{"n_layer": 9, "d_model": 192, "n_experts": 192, "experts_per_token": 6, "d_expert": 48, "d_shared_expert": 64, "activation": "swiglu", "moe_layers": [1, 2, 3, 4, 5, 6, 7, 8], "router_score": "softmax", "normalize_top_k": true, "routed_scale": 1.0, "balance_loss": 0.000588, "balance_bias": true, "router_z_loss": 0.001, "init_std_router": 0.00898, "lr_router": 0.00184, "n_head": 2, "n_kv_head": 1, "head_dim": 96, "vocab_size": 19108, "norm": "rmsnorm", "norm_place": "pre", "norm_eps": 1e-06, "positions": "rope", "rope_base": 5380.0, "rope_fraction": 1.0, "qk_norm": true, "attn_scale": 0.102, "tie_embeddings": false, "parallel_block": false, "init": "normal", "init_std_qkv": 0.0283, "init_std_o": 0.0, "init_std_up": 0.0283, "init_std_down": 0.0, "optimizer": "soap_variant", "lr": 0.00392, "beta1": 0.95, "beta2": 0.99, "weight_decay": 0.0, "lr_head": 0.00907, "grad_clip": 1.0, "warmup_steps": 124, "schedule": "wsd", "decay_fraction": 0.819, "decay_shape": "linear", "final_lr_fraction": 0.0, "batch_tokens": [65536, 131072, 262144, 524288], "seq_len": 512, "doc_mask": true, "train_tokens": 479700000, "steps": 2695, "dataset": "wikipedia_en"}
Below are experts of layer 3 (counted from 0) of a mixture-of-experts language model. Rows are named router (the router's row for the expert) and show model dimensions 0-191. Each number is 128 + 32 x the weight over its row's rms, rounded and kept within 0 to 255. Numbers have three digits each.
Before each expert's rows: a language model's description of what the expert responds to. This comes from a sample of Wikipedia text that the model never trained on.

# expert 7
It responds to: Entries inside pipe tables and lists, such as taxobox labels (Genus:, Species:), country codes (BRA, POR), initials and first names.
router:074154107155124092075154136119113108150098121125136131159127076133150105147146110121184157090156077101161150084171097173114130175163156094147112135132102065083067136086176195134152118151142101169171167108134149164133100075078085117184102108127070158071140126127106075138121131096092170096159081143153123084101081081168104095125107111093079074094162092191109137142139063090096118114184125110070101189077094106150157100073130073127173080077131128110086156149104158120144129128103104188134149100113102109123156169143128181120115151108083075112134084159157118135093119120110110131

# expert 62
It responds to: Single-letter first pieces of words, mostly lowercase, as in m(ood), f(eeding), c(ue), p, s, and capital starts like M or T of names.
router:106167110128088116107138173085136131143101089141166117144143132154173056166158156097178126090159125097142165095170094167086156148159125109182111190159103074101066146101125196128148142104134079161162170078133174150124104120095104088171122092077073169110088103132097128139151089105145147131141085166141174087111097080167109096147082135116135138091153114123080141158150119141104056125160120130085089161126158110127138111072074094156143108124163191120110129144058154083094156076106105138170159086117094136189159133188088165114130170098115133104138045163162103098148109155108113149

# expert 27
It responds to: Pipe separators in wiki tables, especially after a row label such as Party, Turnovers, or a season in sports and election tables.
router:095167106169122097040169116092133115169105099127158099159113124153131089166179130093162160072136080125166161114186133131106156162133137073156097199168102094104135147122139156111149116166135057185146200137185157193143101113122103100189073101124123169101093095143107117131134118078090169078129086170145173104086109096151120073162116083125133127085173123115105133168175131089092092079149138101087121178065143103148122143115077100158161068127156149084104146138107189116138149096091119123124135103094128120175158136172089143147119153096131105123160105171122099079075099136126109154

# expert 23
It responds to: Surnames, given names and name-ending pieces (son, ton, ley), plus he and she, in biographies, e.g. Smith, Thomas.
router:092180099153115114061196157108138110130127112137105084156147109136107120122136153086126159094104104081139115124175111138106151156147148117168105126108091097094097159118186150131129135182143038128216120059119102125146104117067075106193106094096104151120166113143114101155187150087148165099115106184184143150100131082126109155147140091072114146115162116163123126163127079079091128154181134068101100124121131107164145106099105108119143053122166192123143167124102160083125146122117087107106131090123055132155125197172086182097099144060144095129171093179169120110092120116113136144

# expert 3
It responds to: Mid-word pieces and diacritic letters inside non-English proper names, such as Jehov-ah, Røyrvikv-å-g, Viðarsd-ó-ttir, Singh, Shah.
router:126160084103083100099173197106154098187077088098136102184119094113173116141137130129127190097151102121129141114159137171122134134150143117144104166146128081072099136090137162140148162130156061137133149074161156125178093072115084070176121103124104141129155083096086114184207151120116176094129105134119146082090068130124125107139086118065116120034170088203092121145122111102126132132156104097103104134118145110155166117129088123174160119132142112139110186159077175110122168125108143148106135100091110082159148149135108187081143161099134138066164057167148118113080106134088085153

# expert 14
It responds to: Units and labels in sports and biography stat lines and tables, such as ft in heights, percent, (aged, served, Position:, -yard.
router:103152111166116097082129211113151108136084090134182124157127130135156107146156162102183145099160089099183155137157139135128140187184133107117101163124061076126129152087139161127152150143164110155154131125149187182158098110115129123159144097081076149095130083134095095159155103092134157107160074132157157094141111055122117133162118100105086059050133105149127152148173102141099109136156148079066130146095101103195132045120116099121168056116186158132102172124111191124100145104083094135122142110124108105145166138197104140075124137090101089122182060168149095121115117104125132157

# expert 22
It responds to: Function words joining or pointing back in prose, such as who, which, that (in that tier), because, where, plus line breaks in infobox data.
router:099107126145116073092166170121117091182099118148111094199116091157147112140129156104148185090165117112142164103148088159102150109150132110136088145157119090081127154090162158113141138150181113145156180085139144131140089087143089085130109112121106184119105057172122084178111120135098184126138100152149175102103150104141102076139119094061109110088164109128120138160200106110106128152149120084099101151112093109169170067120120068145169103086214161053053166144088154111099134111082112159143156064067115130169115141130125169096109157113107078114116093159124092110098070179130100134

# expert 15
It responds to: Capital letters and first pieces of names or song titles, often Indian or Pakistani in credit lists, such as "H, V, Kam, (S.
router:095173067107087134082173124111152097152095084176120092183111125178143119171172144094137139115146077136144176110161122113119150110187152095147064161177106079119087182087180166112163161179173096150172124136162149200109075106101094125143104110116138125134092100152138090145192125097126174122169104161107118075107115084123129118133091130113108105147129132125090146171124101107099117121159120115070097168114140130138125097105087092133143116127158133099093172170092155112086152136124087156183178131099117092133206199119119159093128172084103129112164056213181116109088107135128111172

# expert 45
It responds to: Capitalised adjectives and title words opening names of institutions or awards, such as New, National, Royal, Supreme Court, Prime Video.
router:078157111143111112077141120076189096186077128156108099153114067158137153172180144075144173053153090094144169106174108149122125155157151105153087168159062117109105126106158137107154144146131084153144151147155133191137138108091110118125089111116125158116140106129103097142156097112122140124181113135176096098154111126150113074126065106108110098115132091149108146143134070103092092122224110134121090146104093141128148102097119085142171098101218168129112134187065164129139099115084121151122154094102088110135141155156095170074066186087093131137181088143135122101086078174078131167

# expert 42
It responds to: Units and quantity words in technical specs and statistics, such as mm, hours, kg), Height:, approximately, capacity.
router:120156095144114067076172162099160060132108125148156095148125114117167090137140160103189150113150098092137170106127133133136186153122174089146096134160085095107106183100159146096203122136166094186164162098152158151122113086095121126146110052123050128098101082151096094204167126111095171105138058147138137093108112093139098137141130120110096112084142101153085173144184122098110087143145104081075134158098104072123127075096108125110157096143161147106093184119111201107103149136094115143148197120120079110131170130175096114085123155096074124106171083126096071129090133113119100152

# expert 37
It responds to: Small number words and Roman numerals, such as two, both, several, III Corps, IV, plus colons and digits in citations.
router:119158112098117080112137186096115080191092104126144068186124081137143135166160132108170142127133083140146171075150123172082151171137148102215114171131122126107084191104152140110144138156137089138162158093149132171106105116123104119153121122082106157088123068168112085177156156133103154105131093154126126112122099126164124099132105126122116129106123126127115161127147094091127086129165151132097133146116144109121145083107120110163124074062152158109079230136084188111127138072101110212162117129103108101188214112167116177142098146096101103096215078189126130108099108130138081162

# expert 40
It responds to: Single capital letters starting a word or abbreviation, often in tables or lists, such as T in TAL and TEXUS, B in Boreal, St in Stout.
router:070146097117111127084155150125113110150118097091105129141111125146180090143139152086167167095201109065109200080150120144066154150160136082163107167119109092110113165062150221083142126126136085203153170119128176154124115114125127130150111082105094160095156115125103123138137151136115125114147091110115136131069086067193125094137132111136103091140198097110075167179178101126107089115134104092095092159096131114147147129099081122135141109117154151100126161135120147118140172120076115153177152135112122109144170155145109151094153169094085060127176015120139096114124112151077071104

# expert 11
It responds to: Approximation and time words before numbers or periods, such as over, around, between, years, c., often in election tables.
router:134162117180123108078160140131153104175117109106124111151156095112116091140159122091156149107116073118129185162176105168118163113137143070153090163143049079069091167114149158075146139167155080148156190141150191138131112075137105117121078127080064166061069074130118085154153086089104179103150057146139176074132129113128089137137070122111075132063160115149136211131166098070113100146147086133101124133091146104130145105097114106097123094103168145111085162146093199134117148095103144157117134086091124114158146161142128156103125144090078135120146068111151086120113095134112120139

# expert 61
It responds to: Middle or opening pieces of surnames and proper names, often Germanic, after a capital letter, as in Biedermann, Blofeld, Doppelbauer, Wood.
router:101184066148119087092155145109167140159069121111126104140120108159162118129119129061146190114167143120131134129181108140118133129190147100157126190157101136118118180116148146107106133156156091175160134104179142145148127074084104074134123115101092160116145139103169086166175090071118162117143121145163134115061116097121110121129072086070083115096165098140116127198139129069072112122204070097118121121129131120155155092103058080139170087139186175119079147112061140092103144107063103133132135085130122095144135139166128211100148169070138124112120054134104116111106121156088132115

# expert 18
It responds to: Middle pieces of common words split after a first syllable, such as b-us-iness, bl-ess, ap-oc-rypha, vend-or.
router:114163074148124079073137129115151154136111117162149100171127079135137098144136117092131157095139119114170125072147133173118188144213130105143095151149099135079130183087176197118126167132149101138159151109140157175137115104104115111154125108092061132109108113121096103168183122102061147118130117181135123114139112128112137113133069119116088074079136089162073124162135106100055117111160082074110082124106114142142131086140048059167132091067145184105090175119114151078106167126094122183157120134117132104145161110190081173143101140121123129080144048152153126104090148148059131157

# expert 30
It responds to: First syllables of split lowercase words after articles or prepositions, such as ad(olescence), cor(rugated), pro, inter, ag(ent).
router:121166105145071100115151170129162086161089086139160117166129113154127104152157180106166141086136086135145159115142123150095173142179111079135107150141111088071071152091192159119138173167138121146169162122129128143170138135136115120144105108108085176103116113177115102162158134114095162135155120167194153115110084103145114081163075115086134091066180124129129129175178133068096090127175113072122121125096131140150120120048114051186159082139191138101087151178094195134085160097109083148138163119083130146186131159132114165090094147114117117083139039121142138095121083138101121164

# expert 44
It responds to: Common descriptive words in place, transport and sport articles, such as per, public, main, county, North, mi, served by.
router:075135151157123060094152179112167098159126111166161084183153098138126109176181151087151158075178086108136170090163107148111163147146179106143122174145097111085091185132117157115154151132157116192158168116091162154109086124140141112122116087130107145089082115102094071142140078105081173128190119119146128143105087101141084107127118125087118089070179143163124204167134117114135120153154118106115129185128109084152134112099131081118162102116216167099080199115119194133116127123110134183165159104086113119186141165172116145102137148097092078102127059121147126100110092103078101121

# expert 48
It responds to: Leading number tokens in table cells and data lists, such as 1, in 1,004, 36 in 36.2, and vote counts.
router:069120127149135082086134129143139104185117079109112113159140102118187109123144134124156144097163103127152125111148124165135160139179185086136086142134124099089083175063169200074150135140126074183136140107127155181142117117131132110189064089131115126115134093150066098154137114147096165088114042120166152131089122113157068078104090077105092130113132092125110189117148105088094127104161107087075130148108152100179129078072125051137133077124158120106093161125123173138112163120107135161167175107055154086143181139180097157082121157115088127115115061143134089106135131159102082119

# expert 55
It responds to: Sports words and second parts of place or team names, such as football, league, Arena, Stadium, Green Bay, Michigan State.
router:073166111158110141056151155119128053133117126147132125159145124165101143152162127113135198111162135092166147131151118141099141161143144098128144165150074061091091158123127141121136120133139079195165169100134159147131136109120098133180131073117100126122092103131098087179170134091118155070160080136148137129133085064141096090166117154113109063099170118165151169141144083079154109161192096112108111170088115066152162127109113085150161095104204134127122160167070155091131142090109095171118132101084084097155167191165114157125122129125094115141127073205139105067099074111063118128

# expert 51
It responds to: Word-initial Latinate prefix pieces such as dis, res, ins, rec, ex, ass, which are then completed by suffixes like -ation or -ed.
router:057153121157102097106162153107158110131119081174143099156080124173165067135154178102170140113122107094160146097125089149063123174186150114137103197157069105098048155089138177085139157156132091118164156095122130186159112096123124120146100111107132144108121081166064120141156134137075116081173101159158162076100072130159138131191098098141126103105143119181120142163155120095101107108120076092111120119102125095119137081107093111140139083067168151113133161134101161076118163059123142130121149150074110125192177136151094131124097153124092086085138060167146139103085069129096118153

# expert 58
It responds to: Middle syllables of proper names of people and places, often after an initial capital, such as N-ern-berger, M-orn-ingside, Mor-ley.
router:096149089184136112085189147099139111134109124151138108198101117122128130160152116065173172112133133123130175093148130144149135153159142097122111143147088104119115153121161188091186123201148070164139144090136131161104147099112079130156089121134047159114081100148162090122157111089103186102168118135196139120144138105096063110155102107086102059118195100145110121167149119093142136105157110116106098175090136118147187152095066076112152073085140149116053143141106162113062157127107089160112179123114105092167112169171089195138114153097134106112141048142133092122102095154098133151

# expert 34
It responds to: Nouns and suffixes naming roles or people, mostly in film and television articles, such as actor, director, official, guest, star, -ologist.
router:081125085130080143106149145113144081135086086161162097191143114152160118181174117098128147122143103102176128113161137160140135160167139053169078150124082097076084170097160132126151187154134096130172144075165131139144066103103092143120111129152105181109094111165124115125152115086129145077132109154122148111091103091139063103136124132140117085126140133167056162142168081059107082125164103116104090152079092117128158134131139112171174086095198156099102151194079139072091136117113114158120152097123115124173148106166039139096140179116110067134174082150149148087077106137092111156

# expert 35
It responds to: Word-initial fragments of scientific terms in chemistry, biology and taxonomy, such as meth in methane, hyd, acid, cell.
router:105156081148109064106144139054168080130088108126137090198128129117156122115136147106163164124150092062110182058153075155094162169182137094144101159166109108109104186092165200125158149168123110167171147111167146151142132089111096111122137120084133134123128080152136085140091159076075155101143107147131150105114089097181056096150099125085129096099165082110107120154184118101096087099123114092083127191120110085111145093094105106175118119088135162130118159122083148081112119114087125164136154135118106093123188115155111159062128113073109129081142050122148090116080121155102079108